From a checkpoint of a small mixture-of-experts model trained on Wikipedia.
Experts: 16 experts in each of 7 layers, 544 clamped SwiGLU neurons an expert, 1 pick a token, a softmax router.
Training: a variant of Muon for the experts, 343M tokens, 5230 steps.
Below are experts of layer 2 (counted from 0) of a mixture-of-experts language model. Rows are named router (the router's row for the expert), gate (a neuron's input weights, with its number), up (a neuron's input weights, with its number) and show model dimensions 64-127. Each number is 500 + 50 x the weight over its row's rms, rounded and kept within 0 to 999. Numbers have three digits each.
After each expert's rows: "gets" lists some tokens that make up at least twice as much of what it gets as of all text. This comes from a sample of Wikipedia text that the model never trained on. Tokens count by the router's weight.

# expert 5
router:447468524574439414479554473497498509516486429499539442550392532555546457543476479556517449545473473566548552551549435562448455418541496515550582567458521444544446469415491531560560471533593533
gate0:513447527453469553587517506538517461529577526517413451517427543557583499582448477424487537445508484472454477506575576523446532499488424411465533522476476530574555521491551469585500511507455417
up0:524425431460532475586447476475488533489518556524430532509461525442557533415500423498535631461488514482593496543494587551477468513469493470540546444434501502545480531533525601461462549411519468
gate1:533525462457516530496373591427466474464541553455580491547549490493537550542454434552474518483516505504493439444516483529446489494446364449499498512441447521512527467533510473479495452474522485
up1:458554522419532508454469548434470528511497504475512515538518481494535500458440428571466534451446485503459369545489541579378408516546442454559461468451456537497486491504523502428497533479556501
gate2:529466460485487482481468521584512509535532472490402431525515411505474606330499503404522524480515481546430451482538512506514519538470463387464492539449441431554550539460440571486491518391379494
up2:533462481482524484475455459573516597507483463463411475474505421592524518372519470413514573512566516568498532503542515468427494597520514419391470567475443454520585516391475542505495546370432491
gate3:598506487424482486492489463488541515502516427500548477533488521488496521457460594433578531616480496465574526491592432507444519505514479410493461359411442544518530496473549400382474616504517488
up3:532563574473558478477515536537554569497449440463565489522574547457507371476436508512553468596454502486504562484432465453494559518503531534401552510555500525468448487523440471423515516409505617
gate4:518462412423492508502503484479435497564494458494484433538467555471580471473597480540493500480560464442472583533488503462492513530591469443427572485576506541502518470523474517566403581539385475
up4:493460532550541470591486605543368500453537529460466503546466575431507530569412535447500488414461495619541519439385558517526458420450509488588486361501534544413531533493523419555570485547524502
gate5:442478433497477437481523571482500547572531526529490488509512558547567538507475488444535526447568514549503467476406513445511468464476476476509574501625491407543567490499542513556481434494561471
up5:486472466540499456535504510513443514523542556506503544552485507567555506520448498460539534368479477492474513465442552450518498454571449498520529504634478471584486551534529538531426463463493406
gets: "6", "5", "4", "3", "2", "7"

# expert 7
router:448467512563450442425541464478512495510474483494522451553409549561479468548469447572513424547468507572550557550536464555440450428514459550565558557429544450513438446422533497562534463538562551
gate0:554451502487594601546498509445475466574526424500484461480404481513463469498483422520474571386565444439515520525493549598542545583512499411463545453476519465558439404471428385552485454482469537
up0:561447511464640560585485478478512554515394458446433431588478461494410600454545357486494566366561472515573559514484462565522470510500610494429594514455492470474437487532442485487503480495478498
gate1:520512542451393441478423561468457480586560549479571526517425457526613572469586506583398573386540520542440493421554545554348541544410569457465557454591481497532475518490521457473469531572554537
up1:469611468459463488459432463503477489655519472509555497477522438544501516552562555538483597394508532556443475488544453507434470507468441469531540416584494505440503505444495434480496562512479506
gate2:570505538645454547517434558571545357520483445491516475521565425480475503497554488413575467507489491488420489463500504584550480443463407467409482472443485455527498524380491520456593475412542518
up2:518469542514478495502470572553568531487506470500538528491447452471562541429577509456576412486521487442541470474584511501450427529505497428455526514521461441492559494479573532405501541394538475
gate3:598436505492628512504469576509499530497528552452511521483543471519511469351486524480404559464436530519452515519482469548449506520513511429426465462512421498517518440461542457485404594540490531
up3:490567478429482527387441511485473492515519522523521510577577576453494467516512526539511544453503509441461519531408510395557447500458563558500593405487463552434482565470403480405514468518498471
gate4:595540421468484514450544484494430521505513466499524523479472552423392469531544540455512536459487468431590550493583575462601424518487513474517540441491466495387502446513476426570522542514408438
up4:526526455523592536624535619472384512459447508578400483542532557444501571548544550429434527484464476577505600503465496545468434612561541483483500447587580533492539461555533475503441522620476576
gate5:508552533438400468486519511455401469550438478500522569547564512560514541579438489528431547501458455548561528450500666438555533473509453394380507535518466462448542519532494500583492519473494507
up5:450430463494526581449528455453510445462503547436455509515549516600499491440398497477426546481440484394530498470477599503530484540523501508435479473515490501518484577575482564604606535474526496
gets: "\n", "9", " ", " |", "-", "|"

# expert 15
router:475523574502473404509526481461471581486438439505367410537534590551508490455438435572440463523434534476551498545570525537453428506455538556532520545436512540523482430485549509544523515569559607
gate0:572551501468543544522501533480458443455568475464488485540475512562445462507461412415510515436477451439516538492509446515546501492542500395450533477505504523609499432449529441511525502577515472
up0:587492500435530497569507531472497459434500448532429472550503465535445544442526451373509522512501450485541505466483488484522515459535531420470595448495500509544504499434575450469441553559467468
gate1:495510462496560514431461577434531557512498410514561589537448495546588575435539472502425483488510536447438442487544601542437489563466491527463511473517429576567473563441492471580435559580503517
up1:508505469465573483444500544458480501540450386543493560491448464487560554437538497522453484474496548455469449477550524507448465591467495477453541465510411569498483592463506462554456590528489546
gate2:554467451378497486538454586646479432642565441557466537534520451520470560423456519467574450503479534564498464476476514502517477567502423446515530521497408481609497486502480574434531509431530500
up2:499478449460488420529428522619497480613510441527478555455470472458472560454491493432549418508538552577535451492541461470475475542543469454480540565524421496552487481520490557453442507444527526
gate3:563460533485495452511493440519495391503497495550532419429535511571486505412404584436573485507517535577576441479558433460425460482470534522513512426439470542518377412465550392352394599480461544
up3:575497546479499516465475490481487441536522541565543456460579526559514473484491535514628526500528542544535505511485483446436475472428482506473574451501487534532378447522484426355407582518515610
gate4:548555463451455609561515510492424545473484486520528415576396570465463551520572516458550580489541551516528502586417520519533461490525464460487621429629498520438578462440467487410461513577480461
up4:534569433458536587470486538499372514476493487563523473565416585449468496457534539486516516438549564567507479486422512540535452559537513499561540402553525522533566501510481473500503514595469480
gate5:510526536434477474391469523474480509469458630532599458546600560509483522429652444493482528499468466496541453471480500568639510454568513471408464485557448552451486519540536488495451503414510482
up5:499555485539520572361460530524515493529480620496537412556515538539514566423555450584480541458474430391543470466464474547602520486555529467442392420554462520481465528540570543439473531400483514
gets: ",", " that", " which", ";", "),", " there"

# expert 2
router:456449528566438441454551467478509523506466462481528429554401541565487472560460469561509426549474508563536567549535469575440463422506458528541561554436542451492443466424528487550549468538565554
gate0:475503521444512542465528500459379496475533463420483430497475487581538529507471407533552582420448490485553569504515547572504449505448468449502462466498519490626553469452498453474530459484541402
up0:616531387485504449442496556517560557454488493521488489478496431491641507441513477529523579492448486469533553575539565552535508508451515477454467477432448515611476544476546419554449477538501463
gate1:564542457520439504487527536480552543505578399491571539471438472498497526473595566544413571432502562406443537525500580542562489545508505512506494522480361528602503502512462525469536393474545507
up1:590500436485459458499564513454556572561528413539542522578485469534455496486594615546466538477468522468431450454538590562486545636525507488481461495476400527503557528498498476519577455411460510
gate2:535498483498492460487470571581473510578474505459479549527624462479518426498576431467539476566588485557473410461458586602451563574583480415477537499446480462596470564512494508539467509457439558
up2:587510461463483441477433537510498549535485449508445543599563431570508362523619414496446478533535458520487489414518514641432561544524465542447581554537506454563493471464481521412435483461530568
gate3:479447440526543464529487537517547507569513499533537518479539491446476494525555516557581452476466568439459597535543383521425531483507471384546562435470445555506406478514491487399424559515598554
up3:499411457495555468497571509483437452531515560442476472512579538509415395548543508516614483438517543456500503571541475498455513427482475448545548443522483513524380434510500519389500558437583490
gate4:507550521457505504576482491569492489484580453552493416542488653457507501541476516430521540513542409558516483498478582454515524502511523453529564477496586448429565485520464435494368533618455443
up4:436540493473493495594504607567444520418557462575495446568509571413514517551480505476477523445519435497490449492453521501459454467490469443519500463512603459363549477512503455503416483541458558
gate5:479490477581499500409527570544525508429498540510528524528513482504478534439498504507465463484463500561571416537453446605531558469497495616447571440473456553446440479489493470544515453470484510
up5:567451454465588529484496495456511438547535552553419444488553525512573510455634472588444502414421474476516494535505532551524518525517505562425596565618459523478446498510548555429533528483479394
gets: " ", " |", "\n", "1", " (", "4"

# expert 8
router:490455525489419447450590448547485469532474479544491493595531476512391495564470498447619409596477615498586541548557434510464491463465431463524500536494595491479419465467523497592522568549499560
gate0:476477431486554538508520523463414509559576466498472474563397484532494497497470432525516567438505490468440587538523516591494539472476505489458465498523547449542506532430554477511511476460564520
up0:505408438503595531587512458457418526473493519545482524522443545521499480466505494419449538467485527440534550551470436551470504459493538476429504483491461458580538568472558491519433488517518512
gate1:493580509503487470515405588462473487486565441489573590513490476599571552464577465505361508506538476502493468510604534523410462477400498378451482533516482495462544465551477422502464478504482539
up1:497567515452471469481452494483445484555508424552531589534526523546568574448586566500386473462469490524502455568576495488384408491446547353447526517487505471438564495557477397441462493507434551
gate2:509460500412504426482448590669448421542566495482555531520571480537443582418536470453622452451491459581547477570537516423520496479506403425509502537419507434507463511524513552420463495491473452
up2:520436505419511389500463585624519480484577454483523509443565457494425512438542410425619439496521453545546483577621459455488457470461460408514489503544472477525488508478521549502382505451479504
gate3:541489435467488499563478514508513483507514581512609457483436541417519564451503553502568533541552470477468533452480543534425537469517511553524504353457461523540455458456451452375427643494481529
up3:499522450426532506513505525539510449542521592474596448476434514416532567494508536519602575508562486468478569477502559535468539479485514548531469372506478514548437435472440438345421598506432561
gate4:507493531488493526573492436492518421482437416555466445596412608522492556502552526467525487442548476518528488531544507506483503509559521448512554446530478504418583548491473452503450529491506469
up4:503510542514468502603470534531408478472471485536438492527469614476527559458524552549415529419538473556519487503496502529471425608531470505482570416482531531455491503510466420534501560455529496
gate5:467608458529426530473582573461507475502371551521558499450517558549445668515458405488514549478478513530550441510532588446465563377512560487455556430501504526538521486454458521520482506564483493
up5:488576452561503562451563536476477481548455587492539486488494520561481670488446426584451526463456474468569478455499600479460507437538518480463561392557527526582444528523465511497487499506496480
gets: " the", " The", "The", " a", " his", " its"

# expert 0
router:490483443528461503422570460469584507499530437492555425551456550467538444577482432554490506524485507524575539547533419567436496454458463534504560569437547458491469448435445552562524533531546544
gate0:553491464512522495510463466531426524533564509498460475567362487532560580516428414495480557467527519467489538464459580513484488514508419483523504515477476484516483464448470491538536524486483513
up0:596488516508526440572455519579461546473487575494475515508448481450537589450395454464423535462544506506518501490468588499477514500445454539510535506470390478544420499529497496522511453482448399
gate1:484544418468479527484456645518442559527594448468562501500547436510603552517605513542372511492505548466402445463582657516469454576375466391427562458488501486537532442476435449529557555493543534
up1:500513427478474528490528579443455562555511433477549494459571435471559608498563579508447481503511552494512399449549582505476441572442539321448536484490492502561494418497506453515631559442462478
gate2:566517526539510486501546520623502428521472460541481477586595412454502597448446492469564423540473494485554516499532537494539551596498405417479535528472438451569479635525420622502511533435435451
up2:568521505480531430518535475603446480523528449508476517547493475425503571451489525427554456532516493514565524452544442454508448524522384360408512576552435478517514475471413574470469476421446472
gate3:546442482489548514521407603545469474448500501490553552401525535510506541477487492563495516545529539491538563503493483491494542483535499572432498396426475569523498442526468394441551523509481553
up3:498493558511584472462545516536472469507471514453536483577582587580487469536482560550498550478500555489536555510426505493557533430493516626482488477498485594524419501549543414391489549526523503
gate4:535503474494413580569492527620462445526470466499554443532452551455440536564527475496548539503512476524495568524416517612559510487563630434529631353524573490438603413523456420452438527530486463
up4:568437451479446448481421575556431434511498510466544468490456527476454461463482519479521514453530510545552536477474540600472412453481563407565526337544552489511529425469563413451509454544440564
gate5:507438486438389527462524560504497506530486516413521423538596511474452569486532511438419498485460534521558471482450576493561513473575435558514529559475498455457532523464488526569431474493567409
up5:489484469438452553440532523474530523483471532490497501545513544517533509512494445549437513489490474492477485526449526406546499445525472511422487500516505522453488512447497490521499525464482474
gets: " and", " or", " of", " &", "ir", "/"

# expert 1
router:497442504550420418403546430497457498528487464468532450519426552614520429539486489552513441486458546495542549564568461559417464419438395575584539558442548521452481459474480489571562489554550525
gate0:507531559509472532514558446475462533523544449495482408513468539525487382545528431458542599413525469450557499470487537585528555547523489400446561379550485491577484504467532490511524524453443490
up0:468450492394536521554497462455514527507522482543496473551514503506530488505459459488479543497546490514578513525538430576513509609534594526465554402530426451612439597448553518469489543499487502
gate1:505520436471522554409453600414473534497662412512564507474538462594571545481602491458347527517549559449432458479541657511493468495407539499418551469556470563553482467461432447513527496564547519
up1:549556482524478466443479510450442518537554438542506528565500546522557509482554531451381473473497534476475431488553565511433465490451502420436600405507507524571494456419449424528534512532465440
gate2:516501543504475443480539533607502385581510593552505529475519489505536546423453505465634514489511519474498471483492486517521562521567456438533496469479501511541502535544495583389501487486570467
up2:555439501453506381470553535610520490559540507551500474478529440520509541470504440456641503485552532496497474448565415481491571541526539421487493507496487472484438522494523577430413492525600510
gate3:563531496471532480521454457492519463504496526555553507501535536520470455446457566547513506515484563500483515435573452409467490478475433425421557447430419508536470425470549491383445541397507496
up3:495516536497511497507553449548498440520470506517507452518544515542493483468488525544475549455422563486549591468522486469507553456515462441455549521498434487461437415471537444379472520385479517
gate4:521507424466505516552551480543474498460539465482534422568465601408456479544574452472472520487462599456507523512479471580552457548521464447551596363607469530412546486555505438522556449559501387
up4:506507443487552537522493552524398489460388435531501508484482597443589499503457574491424471439473579477538533529419530538491493645533448485462492411496517488407518509545547424496506535525495552
gate5:483521487530478479466491563460522459537462503463530496447525525552478503569509483563448554501553483589547489480470616555488557394521472504421589561526522434468463485445494486523474498482522446
up5:531534502516557495403473523456439435518487520439550485496571447588497523537422471633452567495525502472508456470475579469542502484495464501444526528558531469510408514536484464506496535425467466
gets: ".", "'", "==", ")", "===", " =="

# expert 11
router:422397511599485451456560469518522524516443485474447437550449540523487479535461432495464452548440495578568539561575466541482485461547476571588557535458569533515406462508515560568570462536532533
gate0:478521471435497546443531482403448458537576454467414453508461516548504501407463402505439478448504490390514537610518536510424512531497427453435519461618506483525541441499555482519546509551536439
up0:535503470388419458514465538506444555483572539536483492482455472560461587421437488451524544562463512506513451480468534510431465474515506446496541530438463439527507458448565500491420477540578414
gate1:545472469497448456417382473433435546537589475506599499495587492504652452529520514503356480463452502485465413437546535526512561512425410470486527479458365607509495525460531412541480452526550560
up1:501485510455451447461406463461448561564535506527537521547638496433600448582503534564381438481460479529492417475582511542404495531468464390449544487490415561452481526483510454527468446517496542
gate2:560375414495536420507513563600514432533550413558509470514504491503515542471506449373577471552501567522475400564526471500512512466577447443343588542505448435531484554487514543526490593485518560
up2:557415445486575423518481529605536542537587331601502454483462443505458561471525422393575519497570521531475391530527431520459517499614483454389526573512468411527494555430498571455483563475480552
gate3:488481559524555446515439517552493487513489596461536440469509498578507549416448548361542552490501502520613558435575481568459552449468523498454554470499478579526377427558511426421484635471499486
up3:493517535510582457457507497559470470558523574452518434455508533539513480463466528409537587445463544526542602514515483556514564451452549508489589458506498529495294426530445400389474622446477487
gate4:504486462536558500535519579439440520478592501526522467559475605509529529526621490501525513481430474477582528495453652523556511549484543442550562366503446441419512442497492496502449491542426424
up4:578503454561517481502496554468398516465504479510528430486493622510575538467478543481520525486461553555568510454457617478515527556503470430524566408511505443419470452458491510506464440499430485
gate5:477508478511470505450508623463505513516424634477681511591499508542535578477487444492391496582448539556523554548519628515489508426519491481558552480482476518530552547474543575518501491539572547
up5:477513481549574609551501503472499498472467611512544515535504497475516543459451494519389523490442503510510489529576564528545526536452477516558457519564468487466373562473492500493572526513511431
gets: "0", "1", "2", "9", "8", "7"

# expert 3
router:413409518505478433478554476462525571463526513413460488529469480531469418540462517557492448560459526507497479587541479517448416447515465567539498544442522507483486460509469507518485469515542578
gate0:507495402514568512425477477488412492505606448509482548551414478545501501535457365512522499451527461393508542468574571578461516595562458407468483476489517552566501432477493440610530499463505441
up0:500430420474521478566474483470490451511519518491489525522497503537438551506535418475513491440464449435483535509518604547432482598525530518403497423405482527533501524446513510500498475488441481
gate1:501474426523510482452466571455469529595530443419594582517583415516614540484567528551337507438428556540473429481541493533529551535524481455443523496501483552456504481454552530508492529497463485
up1:470500472483509496432489470507406541603492490531572608534590408510562519490518532584394468476383576533507464427518430528504454558540546457464535500505497503453459541485496495510489538466469488
gate2:586444485573536505478459594582474425599543429521470473539503428532537542552427534501547468521477440514533501552565481492494490511612459435496545473495541471510396552493453578564478544429478433
up2:540459471578557468505428584592507472584513404508495501469480481479553507554428467526502475515512472505571528536568425467470462539585513382424503551513556453449507521486481533523466541377493477
gate3:532515528445521429563516516493449496480486541536511516459547517500472551482427498436553514507474469485496513425481419551469637527451592431452472507439479501572452461456513472448480557469499523
up3:543521576401588457521554546510475468499505463499503506452574561502438455508432505464576496461474515508482546457474446526505616476409539466498484490487513484558421491462485459411455544434449531
gate4:576495487483492478543545509555448459550521427536509461497445581505429546492476476452503494520448526447495603523491518556502471508514485369532500323564511526468566465524497494532509555466451486
up4:519504478504512466548511548555486527509535499634485465497441603565491538481479557502447470460428544448518550451474463558541449580472490449569483347480510552523581423447527446574525586480505476
gate5:402524494506459528470489562406527481501492562452489577520498463469496565572481510469541528484477536500541474431480570490513509501487499472419516476582513526448505460456555496570451513480565555
up5:473445459476525512447399460452492415537501534412451531582480432539487539493511486557478500415476517461601510486507556481460505487501517460474443469593550483440396502473516533492486486459559432
gets: " to", " for", "t", " would", " To", " from"

# expert 9
router:413469515475480532543505444532401488580470450599547475538439503527521416573478435492541519517445539472535488558478399602416592550505482489519472504495504432464388461505465458529592459540551484
gate0:550523403492520603469606488537444520494575447525408441611482490580494517436457389491479560515501497455500487555541551535456463481493545450526518535509505522567515387365538458452607490485475427
up0:550485415467545549530580490503391541465502517555408450576499454526503582401511446443482570559533468465531443541537583505473506529502569492516548511500463481536409468374557452429483535506428466
gate1:540602490554564575468459450515517508457579482478597503531488417520551510481532526492401548498395544538468423480573539526472503521511488503506569470438425552461503548498517487441477492537507541
up1:472527497520550511475510424515429553518535465517535490480514455503560477500540526511410445512457510527502419525530508496442486527491514501489601449435470516469515599514513474424511496481508519
gate2:562473406489563449510414566497459482503463494474543592452576416491416552458473455433425488485531566451561482520502440432572492547608440426489499537377460450504507563421425523541437517506417473
up2:576429431513540475555405528547493519505453440498550518458512463483429533508470432455463499493539551495560524485535442434470504573618490357467484559470417411492536551394404511513442499420390541
gate3:542425516490492499527581429493499497417512522540565542507606538478521552477498559533528550586420430498528577474435579455520577594485466585512606393533378514465406470483487443417450602511444492
up3:546482508486532506516544441480454502477468505484522487493607590495611481518513572532531551523413438461539576472417610425538514539506474545490596415537434558489424423507513486400436587472446494
gate4:497444508409490513564562501443485427477522469531571420543463567491536500507463441547421528512583521582522449559522543448513466505525494437486633507554429468468510514495462439514501501569460403
up4:506498528480508490578532552519395481466448502534547421539450560497540516458445552541453548446575492573544455488497498457508469543576516511518563485543493493460545516490489453457494489550517426
gate5:456470508520451449484563460457511522547483549557558483547495547533539635543413488533503542511484527553501539587422560497534523343519455500457511498529465509528460512468467576565431465501551545
up5:484461540583511504502586448534506513487503567502584446566513462576527565534432471577479527449467502432543519586472547524515483414545423477501491489561498520512447503507524537492478451469516502
gets: ".", "e", "n", "an", "re", "ur"

# expert 10
router:419461580531436408482564519496525530486466447462567438551413525583507470542485476565525411576485499487505564564535481542461372434440423553527512549455562436566469474438483504546540458518559548
gate0:519429475453499574441558560474431548509586418522414466447419473546494475555469519552458500439451535448514497549538472518443506535510514395533495461498489495597531428396494472555510508500441470
up0:563577488495492467626411446530416509510503484456468479521492472517470539426452415456526578457499492446494496444511525469504512496545534510370438535492441436579494559473574530478468519575412459
gate1:501547395471531562472490560452548513572586436458538544441551528522581472551586499543459548495407451550475497565492564608482523537466446435470511565586534534509489491495417461438644512468506436
up1:509551410444489540455522501522557524592489445519504521447564474487583535546582521553447502504393395554513425596552570580437530528504509407494504565507446551487476471474462482497590556457471434
gate2:432526558439521524450485552588505447500570537512515542491545438530494571457460557428564570475527517594494506469497551560516456521526404375478511520473479485530469523542509533469492429417451517
up2:426495474416510457491521541568493555498565375516464490483482463552491522449490477398528523383562521546489519463585478528493562544553495489459494498554481443515421531428540517499512616418525486
gate3:519509555538516525515522471453563408529518502438528507587509490505544479433455544442570477496474495491553538499494475529535564551502529417394484408435434537573435443413592468336484501503511460
up3:457583578509541526455491481517554488458531503521524452551522541489479422437461488527546436474396492503586583520397500483542551492483517430457507374496423527493423399388465458309471540477471438
gate4:491550527461425554545491504522472555532412400531576491582480609503472511439529523474464544537527504494551552494524494549485491524480504462479541426594580530419530437503473512530465437469449452
up4:538558462461478602555483543523436540566443410536539484525500573474525586443528505558516574461539518475556534397504456535496453502538535451507567422456595503478418436500516515485532520485521510
gate5:452542507492472480486544542457529510492406589523540437548585529547509612524528451371519535553503465464532477505533535476592521496419437489393555499567504393464527506496515493628462507486541477
up5:463519515526539542454460487455492556514442562451520445582568505570486600512441475517479531545489474485512513523488495452535473530453398486468440500622557441528424558587472490490520533414558419
gets: "s", "ed", "d", "es", "y", "ing"

# expert 13
router:458456520554445425474534464471508526510460469468507428547388540561507455541471449557520431534453522556539562574550446582438445426496463539559563587452540456511467458437522476546564453533588546
gate0:536541457435549594487561467570381464539558519544404451532434522492549418544527447473440583436524513470519529433514501432513527482468483476412513533451534460492632492471434433540551406442460411
up0:554505425425505504484582388501419519518458568509453476479535532502538423602524431419467536499557547426512446499533522489404472496514471525449552486454519489501532519439453447500530413482489437
gate1:453471486581492513426415629472505481516579532456518585448630475534514494496551510586446545525457520476425449505562582530433447525446523477478535466541384569540474495541418481454428487474541526
up1:556484482578512436458465563519457515563497501485521584505588411538439498558624561569476519538533530534456414497588512513476473564471481466517538560504371565517518515527476419463488479492516573
gate2:597522585431464521608505590602497449532598541502541567526467456555433520479456542436549559467500520555499464514493537494462488575462464548407493467508438542597486474543496603522563536483567486
up2:492463504439491450467418483573560495566511479578567504454471468526417501456452475382540556519493506516635498526585541468465469509505527472498516473477405455473471517433533505513550516499497460
gate3:497536589484544486497407527571550493503522569414474504511524537514482495442521492602559561521460497482525509483553475545524499465453526414479495480442499566564466549482568455454470506446584511
up3:439523549520541487464449452508550542527476554495489532551508517471476443442437446527505536506437528469488537592480459514569516437451474546511534495471512489492413396456484495385541496466637494
gate4:497490487418474471571473547462432432552492504442501456605510600483503527556543486436483558420476542531527512515454457562599564502515459471486582435539572534528618465532472504408505474559456480
up4:527561540548489524454454567502450527453485472511490482541551556508454574489484600463492446518546529510474562523486534496448560549516461481541598462505525486404520363502497430579500568585522517
gate5:592573546439525495484480526452481511497412527559565464496523503589474412443488457460520496585513522508503460482566630544565484514493404480508559504550484501417536582432346494520492539462453451
up5:552483527421563576480490500529434501476485502524581522498530504563566489530466468541496513518539443520494522510510565589523494548504385463480533566616465497501475540504448499451494573512517456
gets: " ", " |", "2", " was", "-", "–"

# expert 14
router:459468520555434427450567467474489515507465462480524453557396548572508455568455473581519448553483507575524568577523447563457451429509467538566560569453538457512444435437518473536573458537583534
gate0:580452531476570600446492445507498487503642460538484568573451458476428478545509495452461574427511481427536523415493541568489515467427553504481507514444506467519560493498510510500533435450486501
up0:533477450516592532534502460488508530509532510463549515457461374506507505516470479459493516482496501474512475445486494557447453482504581490445582480448444411568552569487518573466525460497434533
gate1:420524406474549501416479490467534535419605458448508578445553492566600565492519537510409511506488550540450402553542555552505465565477423494463515442502419559453535537564437456494476525528483490
up1:354573478489569452476472463508463451457593482511561550507543453564624596497515503526462478479475530513440421489525483580501427577459400413544564461579436532493484582526495434439528545455515528
gate2:571472533522470522519484616560462546490595492482490518513550419529489556503504438435516471502497463569423495441510575505548480485530453382393501531472488454528418553499514508477530545487493534
up2:527460515497485502503463639535524555467539456478512524474569424523516475537482431454518520507494436588490546455559494503482476455594472370448492522554477356549472602492510536523550489423480545
gate3:506498462427497528462509483495430497528513467522554616469542594480479509428588579465495553519468512529555560545556460458423517535491507525461568441491461572535415591446509528333468595463548501
up3:498553544472526514515454456536470468522514497522605500439502516480481416541538476560524572446503520548505553456512527431479556435472442420466623527510537463528429449439440468461487540527556551
gate4:557588564509492508546456409501451494474464487440520492580425551475518511470587397504546480446575480499481569542444555518578467531457579427466562435571428492441583493535482495555505506534459432
up4:565524520497560515505459467494429544513389511494455486541470657501570569403468506481460558477596527550449485495435562543519517526488548485479538426526481428458502442468442448519426509515525553
gate5:505512606488444522456554584476472524550478540480517431462543548436539497458466432463478609459532444592522490562474506551553503519526478497471484513503440513483544592476483485535518449571522454
up5:528483585552418473411522476474481464506532472464530472530554591511525497434471494538491575467515436446490427500537527561571506524504515442527460498484442459549506592510506453574536485552531455
gets: " ", "2", "1", " \"", " A", "–"

# expert 4
router:532516534548458465430570427450458544496417450559543465526460572516545484550430438563555427555490514508553615532578444526524495434503479516540579539487561460484491471511500496522538374533565519
gate0:548498412447512500511545470410347500550599418486487485495504484529501486481458396506509533437580479418416547529569601481497516549528585476480511470433469459500505408511499424581556486402516400
up0:573439364476519448505517457447383515483521428495457514472537502565524537473526419512491518432525520440485484497518606508482463558554586539455534488424391466466457460501512462554508511471512413
gate1:506548504487576486464470543364457496505533438498546514495558554484568508485501515418519538525428502534439489457632544534497523497438398444457534475464473550490439515540520387493525529575485524
up1:489521510493610499482535549397432528500492487501532515530595543506576598474462537473519512518420516566450477421574571512511527499404445403485562477455442553485543536527549448462559544537520551
gate2:573493527469506470497513578743480360537483520475543526510551411475460542487503470437603444535444487538501454433551430533461442543540448423520566566466480467497469553490518592529489491470519446
up2:652494541502518484531466474594597475467532358509454531485546441461540530472520465399431518543507589547517529504546414546495524551504441422498544550541503401488529486481474542456503533424521521
gate3:602558573531483498468461506493483427543506530507610478561491570474485450460493600417547510484457562462556513495548452476450562443486528558477583436487502570552376450502486455414431559455496488
up3:569547585487584458455480535502455467516506612521524463540488583491410409451461559477543503420459586414572549554507397573506508455481494535476566452486486559493365388533450501408450529397526500
gate4:581580464426491449551491523501479525505537425516494491604491474411499551537527421555500466509455493467584616460413532496515477476552578499509571421562488496432587456524433487489514535567421406
up4:557554511436537419486530590520447590491483441554481488597458496437517567516514544544448478415452515471544593435403513516527426489561527526557524423521507534473543509525453472514514552564451508
gate5:507546553499466466434543577423493501572469487488585444565587542528469563460450492480545599468532513559537493487468649640518522394464388535333476477604548481491488470485459502544452525498571518
up5:546469531566570588441545570542457502524507488434532457547548547517506532481431450534528544459497470428517503458474565533491485417413452511369399510580511482483402454554546449502477531497547514
gets: " in", " on", "in", " In", " at", " of"

# expert 6
router:487375595547459535459545513498429569593539456493533498530446529580476487547420502428573461528462452595518489558576418407502456484516468530518454546424437427497508446453491623565517571561521498
gate0:534537475467521499469522496489484478519483300393482443516410447530516455480499419487501534473472549464500492549599526584447598551513420330497555451457527488540528431452489549504544547550499488
up0:527514405502541496613458517415574548490391395473452474456491462520510501433473460431584601518509564478529464525524505529479547591542469316506565530464439474541461536474507559460478502529533507
gate1:498501487512532433450438561481470443517648420461583492508536469529547500547585480521478554449498555490436475478489596530385478535412457462472486541664525534499507459470475467518488530569518536
up1:482465457507538415490448516449462471582590431515566472551554502529546519559577532492475545410502549473434464499495556559394500528501511466468470520638492495503564468467448509489509521510490549
gate2:557471498507446512466502546633460404636469538481510512472589464518479569471496535446497436522476536552588444479498455502477470367473482392465506479489514469596491553455501517561484517493455459
up2:556519446526479516440475544596521467595482508477508467463564390506462522503483519438485462464513510594569476482521410516428464405459502406502502529545508454577471471458521519501499542449436511
gate3:570479521440551558561472503451506509494559472501519529534466582522462563450487552497544478533452534449492490466424486439460553532509486513448503457445448530440376520512567520409492586486504538
up3:454461487414617493511458529424457483527581475494468575495536501519461476531537553485528499468490555424509634589413508444471539486480469503499538482453477552447384481537525463379458580464474546
gate4:555517447440501535536505532511491463504518465485522421570465509492507404539432430452523541467510547476513560583458529552530545438549458476538587391504480524466516440526463460521460494536402456
up4:582505476535534551519476587581462470512453489499491474548528533482537459509456499484507482436524488498514518495444501553554502496540478530558513398484491536474500477540478474551523475530439506
gate5:489544509517483474361568555479548500511501495543564508542540483576569539482432455433404518611443532520533455526548417448537502495505460476482520492539513500443475549531536525508504491546504433
up5:512494509518509504446551540549565424498520494482529527550554465605558556493391421454429502532448505424573419486524426432510510523521448483518455579552543471468393508479572488470514491545541404
gets: "ly", " also", " =", " is", " was", " been"